Weights of a small mixture-of-experts language model, trained from scratch on English Wikipedia.
Size: 12 layers, width 320, vocabulary 8192.
Experts: 128 experts in each of 12 layers, a sigmoid router, a shared expert of 64 neurons.
Training: a variant of Adam for the experts, 543M tokens.
Below are experts of layer 2 (counted from 0) of a mixture-of-experts language model. Rows are named router (the router's row for the expert), up (a neuron's input weights, with its number), down (a neuron's output weights, with its number) and show model dimensions 240-319. Each number is 128 + 32 x the weight over its row's rms, rounded and kept within 0 to 255. Numbers have three digits each.
After each expert's rows: "raises" lists some tokens whose logits its average output raises strongly, later layers aside; "mostly gets" lists some tokens that are sent to it at least half of the time. This comes from a sample of Wikipedia text that the model never trained on.

# expert 79
router:163169167133081063090144159132106073140183072135180163119171113153149080124123132126172177086124109158163131145085148114108119127154124117153040141111096150098112116177129148142121138134118132093164158109150154099172126073145068175139117126
up0:068160099136158138148113173076171141140134081127124128110165129068116087145112134114182101127123133082197146131114118106161084171130112093103160134206126151151168086179164125152117157190146138193156141123120106107193117110095111142183116075
down0:109136095097098152122114122141102188122099170144154119113116153170118109110118122091132161104115095143161110206160132145105123134153098168094086109125178136139113120093160086102119104123071110063120131119149121149106117167125082141156132130
up1:143196140138086091111127144168148151155168124108127169123120134100178174128188066132160213144160122105113150171119072139130143128113111158122135116120065141142100100159170118099153073139139101191108116163119128106144068126178090100144096145
down1:109088096140108153204087157125115132099159135117097157179096101145117172120112099157128145127142106142024101128150113168177152137193140103182091138161148131091165102100116148102168164072160110156076127100115109158119135187124117155140128126
up2:142122157097140096079137160126093173136082126102149134084168213170085185098105080159138152105130151157144130060134146116126156135070112149124112127124105095076145114143130086093149165128113120088123161074095109136117165139105142107114149109
down2:094120122163110146079141091183086132116190195097093105146113105162118141135122118180149152141115145139136097112149105109108097083160104055118148183097097108101179135165146152189150068143107143164126125186124102116144110170071154137116134109
up3:145102120075105119137103149219119133126135123133164145123161153104110181135129060149184150129128136140144076102113155091109117114158098144114194133131108061183155085126116124112048147141204084169135175101094119110115107071120160157091144112
down3:191120132112167213134076125137066092133142055128125121093133172146131124126162137120174160170127150158171136096152163122189083122111134040157068146168126199124045173176118113190131147116083101132166177128187117142154136147153153115148092138
up4:099122175157132074125108100177130109153142077139101123057123122087151137162151161196180140135092091058117112237117141129144129143124129112132133139176161152106143132162138088127129117133207107183145095137160065098133090127118074121190103159
down4:123164168151118095070130109137148117189108128146148118183125165131155136141163097140055175097129136142065161158080140137115144159134172132111136137136095140122131134140105105158150177129124168139170102115093141089177122137150123106135148117
raises: "\n\n", " MPC", " Un"
mostly gets: " 2024", " 2015", " 2009", " 2012", " 2020", " 2017"

# expert 33
router:136132210144112100089141131101187123177141143141157086105109094076121130155160124083136122058132165093090065151124172111177140114167178130163139148139064097092094114171130159090081151110191149077134148127144113115122092137185071197062093136
up0:158149121159144086145102156183172086100121150151109161106123144147108123093125098120143116116144122101160160195147139144146152121159109163063105069126093130145136153120068060085098152118158113111117147107159148116110141148076127131159148121
down0:146132217128126131166100134124133066113175162173079139103130145161168094124106127127152125101163134121118105132134168186078070107110123171097143131132123126058136169074097123086125085109102111122101123166131125082112131144097144135079119087
up1:122148178083128126126132081076095134080095109178124185101211128117134158145156072107144155117172129209055110166168149157128107129144137178162166097120119111125105119113103160104137146120150138100192174147155119065095160122118145150113137150
down1:163103087117150137100129114132207113145074152132153128198102086159096134146096081146186074130097082108118097089105152113155113162165150169229115119142112156137094098128158055172180158121138176093138080096106154159160124183150122062091124178
up2:126104178134091141166141161145148140095113139108177124055117101128125092102114120110113109053131157141141138139119166098125110064075136139160142123109127120111110107135108125057112110135153143126130113107131138120115142101173081140142128100
down2:123172136128166112140095140076155126176114140153113177181181032090081178176166116092134138124103115147049132159160186125154204168124086144147074147107127093155129108157121098130111178118136210171108135083160189103194142116127135100057090134
up3:158169146118135088130134159120074122177105167070159090128140094071082152098151152121127152152102149159112115162125124115152142083105151182109119087141054140130145163147130128098112164099080143121077145118084131053159112104132087116117155099
down3:139105112102070109132067091102128094142160145044153143099132162147135118134120079133150151140161202075154121097094133126136122100063180182119173183131161106158099110128138176108175126112096126133067123069160096113089147173084106141098140048
up4:115199137095103093155125072096104107123118150223083115098095162152160158166122126141144136120159110064090112140144163093217068091153096065103144090200134171114130132143139112138155191126170119109190138133109114173138046156126058157054105111
down4:110177163166164134126126093100112119147132142077132106103094107080103095101117115078149082183106088103092107096108160082116154128147125193139147111154117108171137099163169143165143118079126113107123126139100113191194139132101158068137149149
raises: "-", "set", "side"
mostly gets: " Al", " over", " under", " out", " up", " through"

# expert 24
router:151138127102084147138173154136109102147089134159098135097137153172108148143115088097115190046135148115106121120142104112096147147118116177167082097144051159129066173127105110124119134151135138054126152115099103125163089106095086205122106123
up0:105082123110157102139108103106099120189097174124150083165204152134096146079126074133140122167093106150107172095097134139110139178188079103131189144093129119116108179095157089125144100114094134139120187157102098121155119145113115150075125092
down0:110105182071117074126142090092205148133100152134145117168133088130155144143098144134106155189137148177129126074122076151143089152139140111117121171145139172113161126101127152115136129078148131063148164084157135149130107125128104111089141137
up1:087102123065094144089102091143061113089117154131080061116180123137109083108132117139123141142138160131074150145122111175149106116154106136111128125151052113153112167128111140144118083179124134103191142110180120116116104118145089138187092085
down1:046128090098184169149132154105184114134045128150090123135114109135125155150139179161108155070133071144106176102188123162146077172100106056149079185087170087107134127151125063178179138146145083122102099090073099102149186186140134157155183117
up2:211166163129115136113135130114145081134105196140087118141117126108080115137138038120101150100141173141032152120156062109109104124131170124122171111061174095128111157133148197171094062100123113122054128101095074125118107085128100096103070128
down2:121132134150137154151123066122152157173118147123076066109092143081103129125126131170123149124187172100121123112145131151114113125170122114089092211087135167073138147172148112176136124187138109164126205145139111127141084138154091115141154149
up3:106177131104074115105137109146107130115160162156135145187116159143082135223094109161096132066126191058111150131114165108179114127094115125126097155128028168064153140115128120127131115184175114096134139139145091082131143106060130153137118097
down3:131076124116132127176108098137202091111100147155123218127133167099065151115119159093176086170104088144112076104170139116131102099130111133111085104125150164146090175133102150113095146082151139144160103148175127126103153153145096142087129185
up4:104126102109102161154104186118170117138149152126134130112098176147071143160149139152122137109128156103159106104172166126137220127128142093125076095136111100075094134119139127084163132110167157101179139126088122158109119178180076143096069174
down4:151116108124128066145136155117126137094098079090142133109175182117132061119183165090113182087161102141167161116168080127102096077102095161129130127120128115146099128152120129122118168082111190193136120073145118151089174059130103136144093089
raises: "ue", "ui", "hel", "ues"
mostly gets: "an", " de", " July", "ang", " l", "ig"

# expert 96
router:134112146064109128109208122089159055139209144081176142146149123121133129141128157111119143082109101109084100186099145143158173160177138148118119093104080142151122146143070173145143155075112128098167163136122069079131123121109158188145119121
up0:147121181113138186112122118160111154129119138151116085128155117153103195169137136071097078119144100144154087122158179114138092108092202119165118105116081132085109047145121146157090130140049099064162117147049110161107218119147159151088137205
down0:138140069087200132120133060120155148114077092123103149146052105171177124108073090149100128177104106095149074099128096148080133164130171125089231169131134067136107164146148157133084111087111183078101097176120166161088061077077126125134164119
up1:122166164102127085144188173095162166122125130073089132071098119108039171126152096136121141118127150127092131083097124134164121128103142125134179134123142104138133117106137133128090120118149197140137116131128183129085152139164086136128112174
down1:112086140088123082083132072113105104132138057133094137178168129142110124151110152106164129117159195155139105192102188146115153110168090092136169114114145041127148091137153112108112138171108113151166113123142098058119128145099149162142147149
up2:124113119107148111134097095123090134097076100121127148095159146139126220152097148161151180132136125155033129133130060116136167110114105137127099073177099158131145148137167125077144109125184031149084115128105073119160096147144164166132111119
down2:138115128115154161104104163086147108084083139137109103166153127095107136138083150121103085119120132130092084077055104130101157180114143155165155127147144137121143166096133137154036097151145087060120142124162126124076103171125145132114104145
up3:096135145087139166126216114105203094121088166140144112080175130164102146173115129107089098135143152120103170101161176179119098133169126102129142188069136093111128150117159117091145150143130093092138150183116100132085158150099160183136132150
down3:093121125108132104082205124165105111133161168106158141147105151179171068179073092139144106177110099107128147110120169138106095117133166145134121193090181185136133153071209110120109154110103193122080142126077165130190129105119104093110098069
up4:092104161091094139068135091103200151139135118112116157116044106125086148160146164155127130098093132138088157160158148095104154110131131196127139054112110101142128173136127146154118129076137123131130102113106079134132113118164135174077086152
down4:094156111104054148084117145152153116132134123165102183133177129144154093094111171066086079078168147133104089172118163157096110113112140107158113167110078089093153114186116111165135121126147080159145108121156155124102171098108158106114166124
raises: " votes", " Votes", "th", " if", " years"
mostly gets: "0", "2", " 4", "6", " 6", "4"

# expert 64
router:161118183121055067164165189113115109106143130179157121106139167160152165123155123125170142052180090189117095182131140083137146117125130140156049089151094137126104154128130107090101096059128117071111154095101124115157107135123127150122139112
up0:152191218121130121170118157093138134086137150160146186105110089144164172111145115137105068074180142142111149110151151103152161133134145140141146164157148113105136080127074076168087143109088110104115149096125113150127194187076188143166090197
down0:079167128184139150119162122128128141151109091127134138167129164138134135127101177157094128142097132138109197106122128154094131196157091116160123047164096083108112124111092111144032131161099130181058148134119122075078109166121108163172163150
up1:188092165139084099170114121161148120118207139104136157113146192114118187139120117135132163170143174150105148155087083083154106193151176110133090134135158165135118135147160111046085080091181186098182133164218085125141136091144125120157131153
down1:179091186148118123122140179104143146095128129098164159108131186124112116117075096156105121190157140111148114137123127102091163140092153084114132156119186155098120168102091109140068139124128154118125086156125126113132160061156141174135123143
up2:128106174164116152125114109146130165110091103088133135080148070144154162126212184152170167080202115130088155141121143125193119109125170149144164136152068085072155138131134160093158041036157127145117090152163128069118165138159164112155132148
down2:114069131157064167151104057104146122107121090106120075194099064132087179114124077148097102140164152157117108162091120133166144111173160110104150136132163135113149116148165096094115138116142141088155138145127074106139134139108183198079162104
up3:114106123111149142176163176112103180158137178162105157099107157148114131117135118156080147133122105090102117117156214096115128119139122162117137145091111090124068150158182103113190095129106156133126128147105103080125134117167095125069185149
down3:153153178129125204173082104202090179120109039155133083131114099200160056094137136083141156111136076106134096190152154152126110160196166118164122097133113086097111129151137096155178131110150102092080167107121109117177142154114171109076170130
up4:138113156123142111142157181104095152150162193133180141081123156098117185143184175082164093093162070137098121168066122085115058101131104124084117131111073176106141095173117126111143111085163164141081120098139110088174156117187139106133137180
down4:109094092108119098104119125144133112159204136155146184169039153142060095122117127114091066137146168078124147115120147078170115090128130147095141188167167187150110124136096065161167095105132151145107109126121112155143190137108160129103157108
raises: "ern", "l", "ota", "lor", "ief"
mostly gets: " m", " New", " South", " Mar", " North", " Pal"

# expert 25
router:126093137115066087095202126105155114152131117161177130094173133141173162123155139121130166070167066075127114157156126106133160136152105118111100102173108130110132109173135143118082114103158136107143084130131152132138100107143134144126117092
up0:167108147149149109142144069144115181125088098150124122134187097103123141099176143098192146138162168150138161170150144108137143087114136108129102131175097169077128144155106147094079067161106103160066082152120075096076134118164086128186135160
down0:131110129126121119133147091149100186078150096157144147138119130147152098121147116095195177122107153172144162161151169093131169112122114141147111152157166101122132148173167137068121118146166163109100114087147153182066151091117199108156137134
up1:134133107135120093072172145040096154124135095155143140103130093142140110157115170101108141102088168111135147110117103135148171122134133138118093156143071112118127204117106168133156112119129128103165083067082146142151089147104177184086111101
down1:119103128131124154132164159135161154116045101124135120130136098153126139101128133141070082109133078099146110067143038135149114154082140143131087157152120175136194069135130101134070159129161150131151095132140103184104110052152092133081145138
up2:123115126080087125099095121150056069092124107110073189160123132165166162106149158153128152123172122112110104118124194126076147143157119193139136048147138089133142094159148134096088202110138085116128169098095144103170157119123150146073119183
down2:092078146144139126079125082086121172111165144125084120122046111157204115136142145102030152139120117137124159122131185101174170198187152126113153068133139128177149091128187180176132151107130149124144147078089093134110136106121087108108110098
up3:138140096182116078142142157144171115092081113087164119141148177062070176133173127118119156162098177104127093128134095101135068137100111163147166118122129111103154071158074153132122084095112142130090159111121112173089136056137116149117136152
down3:131108166140175129126117162184092085104062105137104087133120130073059117143162165172154121087084125124136094148154131081082132158134122105166169092167120158093151133090103154121127102112122112103125186129181113135107060146147183154118088156
up4:142121089153137085087112127094116083182145170111103083102149104104119123132070066129063135118168114104143074125113144122126107193103142123130146127138140161117119108141156146150150098120166161094154180143101176096144088156097095102109186110
down4:204088100115188097124092123136160063133085206122149106163212066129194142051141092133071108129176165123100107098096151141135117168078090142146102166135102165138178087132153159133124125156162166105084114147185129090138112167087116090148179108
raises: "lis", "oma", "aco", "ick"
mostly gets: " March", " May", " War", "\\", " Be", " Gu"

# expert 59
router:121157146105107120133166113091153118199149123081179081110133112128086141170114092058098123076128101141120086139105156128138213095128137133182108164141078099084072118146109136130127111112160144095150089126066084109152123111121147216122112154
up0:065087162110110113171159130127162216130107126095179090158133156146120159067108093084145084174142152129137161192105117129094125117088116165110124065146074127124092123130141160137136123164102118066140121149099122196114139119070115164109163114
down0:116163114131110064138183095080136143096141122162149179158145157094147075127082099071085099121161143130106129126126120111132166216144099099160145114140110125145106125137134143111107146144068106170124079111075163053108146097134083096103165189
up1:092160152207129114166063103102088179125078170121108153051174148107139103157150121126144131044167173125143118116085133075094084141119119111134126162081125170065134133121070130117120101152174141079133141162095104074191126143119132143141117141
down1:104126143077122097077205151138166167092130105122141128124101120167087097137101178134074128150109093141106087076110129149136144155177133123124157158139121120185141068082214060124133187135138114165106157045139132187062087079138085100139154165
up2:199150118125118099106148083134103163141142141117135154113161142098078135124111099104114212153165153090120135111123130142093155136079149127110126083136072093130205160138136153092126130115068138200073100100156135065144147142063138160088121167
down2:155113117135125095148167167141078087141107114143143120108139146129147117146148107151150192093149161163159097139167116168123161108094139100091163086203109152156120175133090111122087054130084101122099128143121116177208129114098104116064122109
up3:120147131102130164123127137117053106106103212154145188090163098134105134130122138125098123084145075141114075097118155189058121082149148074137124108194158154074097131134163044170154136142109120088125161066144162112156098105105112160119134148
down3:091115141076135143163168129171091116108132169081069057162150072130166110147115160147164117087097171157106165196168122129145132114162172155109162147130162166118146133133124104082129152181152111098155105194149065100058109131123114120136175115
up4:088104130132100110104148137121137166162086162079190134175103120167084144138134129141117124083139200141121154119198144158128159138129127119148119135146118147196061255129152042136194162151039216109164114099201129168255127158076146127120162139
down4:096142166072086141149198171158118134138087076138140067112175068113168178085083194132124159158060136126112119161128078063135069156087154117114141119098163126042138006126136158101083158089154096138148093105109118124056099104191114123180109166
raises: "\n", "  ", "\n\n", " Succeeded"
mostly gets: "|", " |", " close", "red", "ological", " JPL"

# expert 48
router:125171159135074105113156165135190154212148109156153114109191103090127108153170111114067162047124112083103131141070158158147165111127160150166080145108083139138106128156142163125113084162141159150181106142115112104143098085152082147081137146
up0:123102085130095133061143148122115169107158159178140173110093128076131196092161109138143141141129127155100201116127144139163108127138137113199099176101113120082047093135170142101181085152099176129116142123106174106063130067115134073107169123
down0:146160153115127113180092150127149096158129131072152101206130125086081097167167129108146060157137111123222054130103108131182085114068152099177127101195098101083108105133095162114133185126189128097117081085142115143184140099118130143113127180
up1:121119134124153137078117137146089097150117106086161104121126124123181138185097115140170113104155108098144135110110107236143116152143099090157179149062145185079149162104143136098189153188148089150093155123099141089122115085083115103105107106
down1:163163150120158157116138143069119160133120162091114178127136142177138141088112151126142100154135100184148124093174154108086185081188186097111160162086178087111210133133081077133091144098143100159148141082099152153030084171155128111091150166
up2:119141108139151106084121133147148071197088122132079145141129148094076082154089146122132059111126094061094149117145199125181122074143128071151122138071150165099103138187129187106151146146168106113149065169092154142100171101106137139054138106
down2:135134168152138156168166130145142148094153131125156165114149084088107228154159159130170128124069136177101145075147098145109133175112088155134148152146087122108136107113125124135071170138134119086124137106107190130175173138162082130092104159
up3:202060122149138133138158172110104170222176119121111157105127103096108100113114160157094115132140161115039112130046173186169124134105146162099159146025133162135102088114073150123139135172114115124127142150126189087117159084148161129084085154
down3:128177139121141129165082181094152086092167163141161152141136148103128145109122088153086164142092130097139086128127130085115096064138139128135141117142113084173140126101148139115132147147125165084130119082093066123123152110160097076091204161
up4:076133103155094077043098085149125149184117128150079071153139119114135098156143110134158114164105146114133122187171140100109132153128174192197163108154139130120150112122191217116156142140133083188103089142148130105211082108114142127069169150
down4:143184116108152129153158149110094138167112133123112107141122083097100096123151115144116153108106145113139120126098109169139119103126114101137110120143119170117103186076087120081150133078088192114131150125125153111100147130130117102136068120
raises: " a", " an", " the", " its", " many", " their"
mostly gets: " on", " in", " In", " between", " against", " at"

# expert 111
router:120139115172084115166189165113130116149073157109150080113122145153128115150092153122174110098116132135127150172141137187124176089132119097183135109170093118113083174173154114117118111079096135082111058133147058142125117128166079198144064139
up0:115121081176119101152127142181175156128064089216096128120097158114149108152124100094154130123117179138128105126096143172161121102163104147149131139112171120116134141114118206158144119108151079099140092168180114127052114106169112107096134175
down0:100096098132192128149131137124156113177039100060140142074112153137155174142168130083152108179136117131163135108110106150120149167157104141106104176093157132101091146137175104168116137079115152135126041163166107141063133138186193129115113084
up1:115139134109105200101116147129123114158116144093141134200158148167132077158137193162184150090109156158091087149084160181144165087085132132116146136078116079146076125112185154113184160068119114130148098151100098128109164148161131119127109123
down1:125121143068118159106155105139085106172153152119109130141120119115067135101110149143146123128134162082197087191110118132076099117089162093107148122138130074118120107061166148077141156077112074068125086180140073118137089124208099163104123108
up2:165122153194119171107150116098071120138093130116140143109182094065123174116134084145154097135104105169127127123136135189122116072153140142157096135069149098134130096164100115129105115132152178083048089127089148071125160133131126165141095081
down2:098135109166135168090165107110135161144174156114101156148156115169164195140131111188105181156171163129139145120119145131104175138108162067163090173075106178131163097142120147125121101091109190158165125084180161159160192129096092147180113093
up3:127147135133106098092167139140116122147096121073118120189123179102067191149145117156058126130108150145151135150123073137083202133141094117137116152074116121135102163161123191148095159138088184089101078143136124041144068100172104129179130077
down3:110075143130152142101155114068122078107075102123117120126144137141143137130126119149138073148119112194166161107116076155132169133129113108177116186129080132123151179159169124144093117121105160131145056109113113118159131179146147140121082087
up4:113140129105089160150152128142141199160124115151133149133122155183067082149114101132134119121100083163077119107153212156120113110173059133173116133131107148096135149118129138165123124105133108191113143108152135111138128132111149162150169182
down4:124088147120133102152124176108159147155109100078153160049138149152083125149131136151112131149156165044176149069148185104136095146110159128119146137137093136094125152075164110149139129123084149153151108189148101134120076125106107106134092023
raises: "ty", "ties", "har", "ipa", "ity", "lies"
mostly gets: " his", " an", " co", " un", " January", " res"

# expert 39
router:125149139133080127162210117119149113095111107142164058113102144152152102177122131120117133094143102143123168126135143150180149089127097121166116085142067117070098176183094116072132089115182131081106094114147129091140135121082094171130105142
up0:066141089071112087085122105148168133152081141157196112121096126120106070154115199189048120151076097159104197124079118154136116114145099150125125084075102164120084123080098154096142194132123145144110098092161092076103110145140126130076127171
down0:127101141142109134153147110128122128100147092086181088093082140103111137110109110130110133142089155120081193081087188125138104163097097112118096158160124141082147161131147129143170155106180127173122171152097135162107225082070107096146128091
up1:088147103122131122180196057122154167153100076156107116128115135137137131186132100113107099141155172158135166121139156129183118091095067094117115094151127123067137128094086145174137107153128114034154100104134096141117184183138109149160122165
down1:094100100126144106209181109153132086142181128085112142116072102148140106116154127131124172178120149125176116112149190183157084135168080132126101109149128101085095183134204085123160141093062069116086143080130119114073126142134127061142142105
up2:170186172146142194074124078113154122112147099114076097131152153089150076151101067153172131103135161114153119128127134091135124186131176092187123155090055186099123174092156173096101111152160126092134109110083163116117164150126105166133091068
down2:143150116088164139132143113069178116078114091143144092115109112153084155120197126086086156079069121112174113161111143127126151117156121118149151106069141170186127131126146149180115132163156145150145087117209137185148144088125101152127184083
up3:166110152182171119186108123092138143146111145142136149175143148103174118130180118132145108145113141166067120116116067130126124089156088138150144147139124094073120146132084121106128089112181152116113133098108158113075142112094097131098179161
down3:115122152117119127144138134096086117163104129132153063109126159132069120132109133170112169110060138110177149108115178069142119185147192104158104118136126146111165127101126134157162108142104110070150208137164103170120143134084228170147162114
up4:098127099179106151148128088130151109085090093104082125085139087134135130151092131116193111086210090156143133155143149179144141133162140158142118100153113122153150045114134176096110098176188109093127126066170085156185098120116161121115128184
down4:176111173113102183094118190110116128171085086129095106138144117102086112090122130138127095133120078128075117108095155128105131124091112159137141107106095100125115132088080101166103149153119142134133179118084098112195097121171103166115130137
raises: "o", "ly", "ator", "ally", "ated", "e"
mostly gets: " American", " National", "tic", "ac", "ct", " local"

# expert 18
router:120179212137117103108184162072173132156136125131172071118181105074121085131164162151147128048148091118129117141109135101117127128151111123145067113153097130153125103182124184135098106078116146092170114113103124125154100092183069173119091130
up0:105107092103163154135102083105118067133173171131125138198150129111153161079110148161119073093064118134177163100104124094113123143104170101099137144118148082165130147070192114129181174072088105158138162104145098148113119143161125045105148188
down0:170213164152185103142113176124150106121150137141154147123122146090140131111176133138111150140128114123095092119128129144137172161115142170161147123166148140104156130142122135146117123162152131126120130149176146141140134114106123154124091154
up1:145128072169098105125117117138105130100080126144122166106112132119117101081144092184201141155117096159103151161194096101170119153100118148098153086115133118108127115156121148142101117112047131160115121127122172108188101121110034139143148124
down1:125077148155160105105157149099145148073109111192124101178167153188121131161165182103174153139135114100101088069167104147111121143148157142206158131101128120112096113133182146146133141124076114106135155114160143080160117123085116160142076115
up2:102119033161115135123182045121080125133124148101097169186145136179145219123087089136203079153096122132093161087127105157152108105118133111121152149118146114117093163166194118114136207164100084082109164118097169137141137172165150126148151124
down2:131092062108107159159127102129072152175133130120071155127128155165146166158080092126123105105123173115123163110103107136112079024117127106130113106121120137137100171088162090103153085076110113118085127086101133108082158211119113139107167097
up3:130147120108101132158174111139124155153151159137124099126096155042163107133069088177148036135060083186132144149168092097142140120116070127088131109179120165082101081140153104118101030163112202166170127093127149140138113142130114139150157111
down3:166157125130108148080124137111180117118106125103188104145137117111109091144096136118128187151125156092105118076140127144128145164101134130175172132094090100096119111142125192113191169127096148155053110109169097085169128090156138118142184142
up4:155090172117095128201164165123122150057220155090185125134045113098145111103114128117144097143114039166185153129095122135133144120133138114135183128129092118109136102131124062114113107083069148106142114143117167053082140085178155131185123108
down4:118131070123135170142128101142076135131144088149142111130101088126164158174103069127165138109090164131159131157070118171125090116151103171095115109138111140200155130118193108153190130157120099143141140168102142139094117185136135100134163099
raises: " the", " a", " an", " its", " their"
mostly gets: " to", " with", " in", " on", " for", " In"

# expert 86
router:111153168114077085089168086137164114148145173146166105130171103098154147161140143083158154078138100087071131179139133132151126091084154148120098084156093111139097141156111148108073114127077157126159087139144116131156106123183098201105130094
up0:117131175130072135138135133161159107067122105143137136132154083084099123116150168127121136062139091116117165088105123100132115153134104160118152141122139124095125090203127139166097161170113181171152092138114163116132075094176087135113113143
down0:114155145129114099123089125134166097191093081064180101114185109101102166157178092088090106107107156137116121112111173094109159137153086122119172119137132101158102134153151064116119136115074147114053087115172165206156162082118136114100119187
up1:091128052122124158136062143114140156165146127116178106119163045106113163138136133142196114111102121093059101183173175149175131138147200215119151136121127119120133070147128116140158117101157131163151120133132153137156102168094165158132158129
down1:126134136113167131115092118162148132140067094092158085109132076139121081144094152118087155117124111103147131108105128101157168161131153143176130120119146120124167168092197150090192138147141054078190136124103164164093135134138106115106144130
up2:117147180178126111067169171135108181164131120136154156146079135126178176120171140109104093131097124125073108120111186073125104075136130163109106080150111129057148162139134181114126157142146149138060134127152179126118059151112154140037157106
down2:049091116073174102094158120140118125088177156071092160168142113178125150138126120058143123117162135171105171073055165119047061145102106156091146161115109133188191117161131142151151146147109101145152090105166123085129115125115130123115105112
up3:129160127152123194074120205147131090134122133142160124137151115117131075162161153148110087117147120135104098148150094112136164115123105135170147113157159147153102084166140088095216210191120111121203098130172138156130149178096101158138116164
down3:120133090143148181089109122119161072124117078115200103101141111117155123148151102123112102119116149113146082106142090116207153152154111129147118104104135128085169169122136162113153134143148075071034129134146100160132168158129083079109126096
up4:126118184114119175131154143138191127166108129096106142126095132140146123184094122165150120147132120085219169129148109129138122165136107132119121152093183153091150151101128059148081049113131067091198122172138161139169124137133126144135144102
down4:139091157082124094128108165127212162175129049078102103189131112130127084131115117133117180120121119130214160124115175135121118157133164205153117183105148136108156046105113129095162114103146098087181179103140115145122162102164160110076119107
raises: "ma", "gar", "ge", "go", "gu", "gi"
mostly gets: " In", "ne", "In", " Al", " under", " No"

# expert 23
router:175164169079088083128168143094163125119085109173173100107132112116157129150157136155116157089154154111155118139129136133188141093121126129144102127183104159094105160201096117134142102079171151119166139146140082140132089131128126196131129131
up0:178169095110059119083102101134130131147123115148144069105096172116214151157103196096129123125183142099118167176116122129166139133153118150159138121145163129076072145193088118159105130156146119126187135167160106160157104154112130107071116106
down0:103175115165160210095151155110151059145099090094165093135153165112084111135132157145130118079155123116161092086173182094154185099104150141133112094175152109089132164094118080103186089130135113140100129142077160133130131123144140106139113094
up1:130129076127158114143083145228108102142093128117133106135078120166133116165135127128166157119146123175125114119110095107114091168201107074160178082143155178153162173127156151097165182083134141087094155129187115179176107133168145167105136173
down1:107110120076118080087149138109103209114138134087130146115126138105142063118175090153125140133117175138120148111125157111093143114070145138127148124115135151147042142073108140165137078132174130131119199182060091116157058149184164104147091053
up2:107130147147174182100116151138108123144101166117160122113148104035107125124115092127163086174170107124166120123153182134132071104108099118188182149147163173059124104162091148113178164197141140099163170206145121141165176141146153158123054106
down2:122118130155109185110083151091155110114119118145159130132099141143143186173092121137157125104127151101117108101103091123135080198120139161144117055107109116076159079121130170103085139111117143157119137062138101086066124121063078139076178107
up3:077147084075053113110140151145136070115162168108102062131121136117107172183094085150148078132088137168153154182141116134121120169126082157121144156123125220119114150189033141135137101190144187173161094124093051136142102071220141163163153075
down3:049157143161136114142154104111117164103139107156080149154099056163111108154135142118097137110133185186165103118188198106133122156126071203112111172153128090126092156132154199165093125104134144151070159072143205134112126139146114113121088061
up4:125137123091114136145127119090187164207149133182139123123109133140106107137222133117101106132182095093148085150144139117133118101123170154158172127154111096113101122132174099158169207176152186151116078183157181110148045096105149110100153170
down4:137150087123187175163167134156085042063087096130158138152164137130125192135071158178124148134129176131106148082155076152134148176124171152167113064140151130130156165111119093076141115117099147085072112102145141117170173125162100135104104152
raises: "har", "ail", "a", "ibi", "all"
mostly gets: " his", "st", " her", "nd", "ss", "th"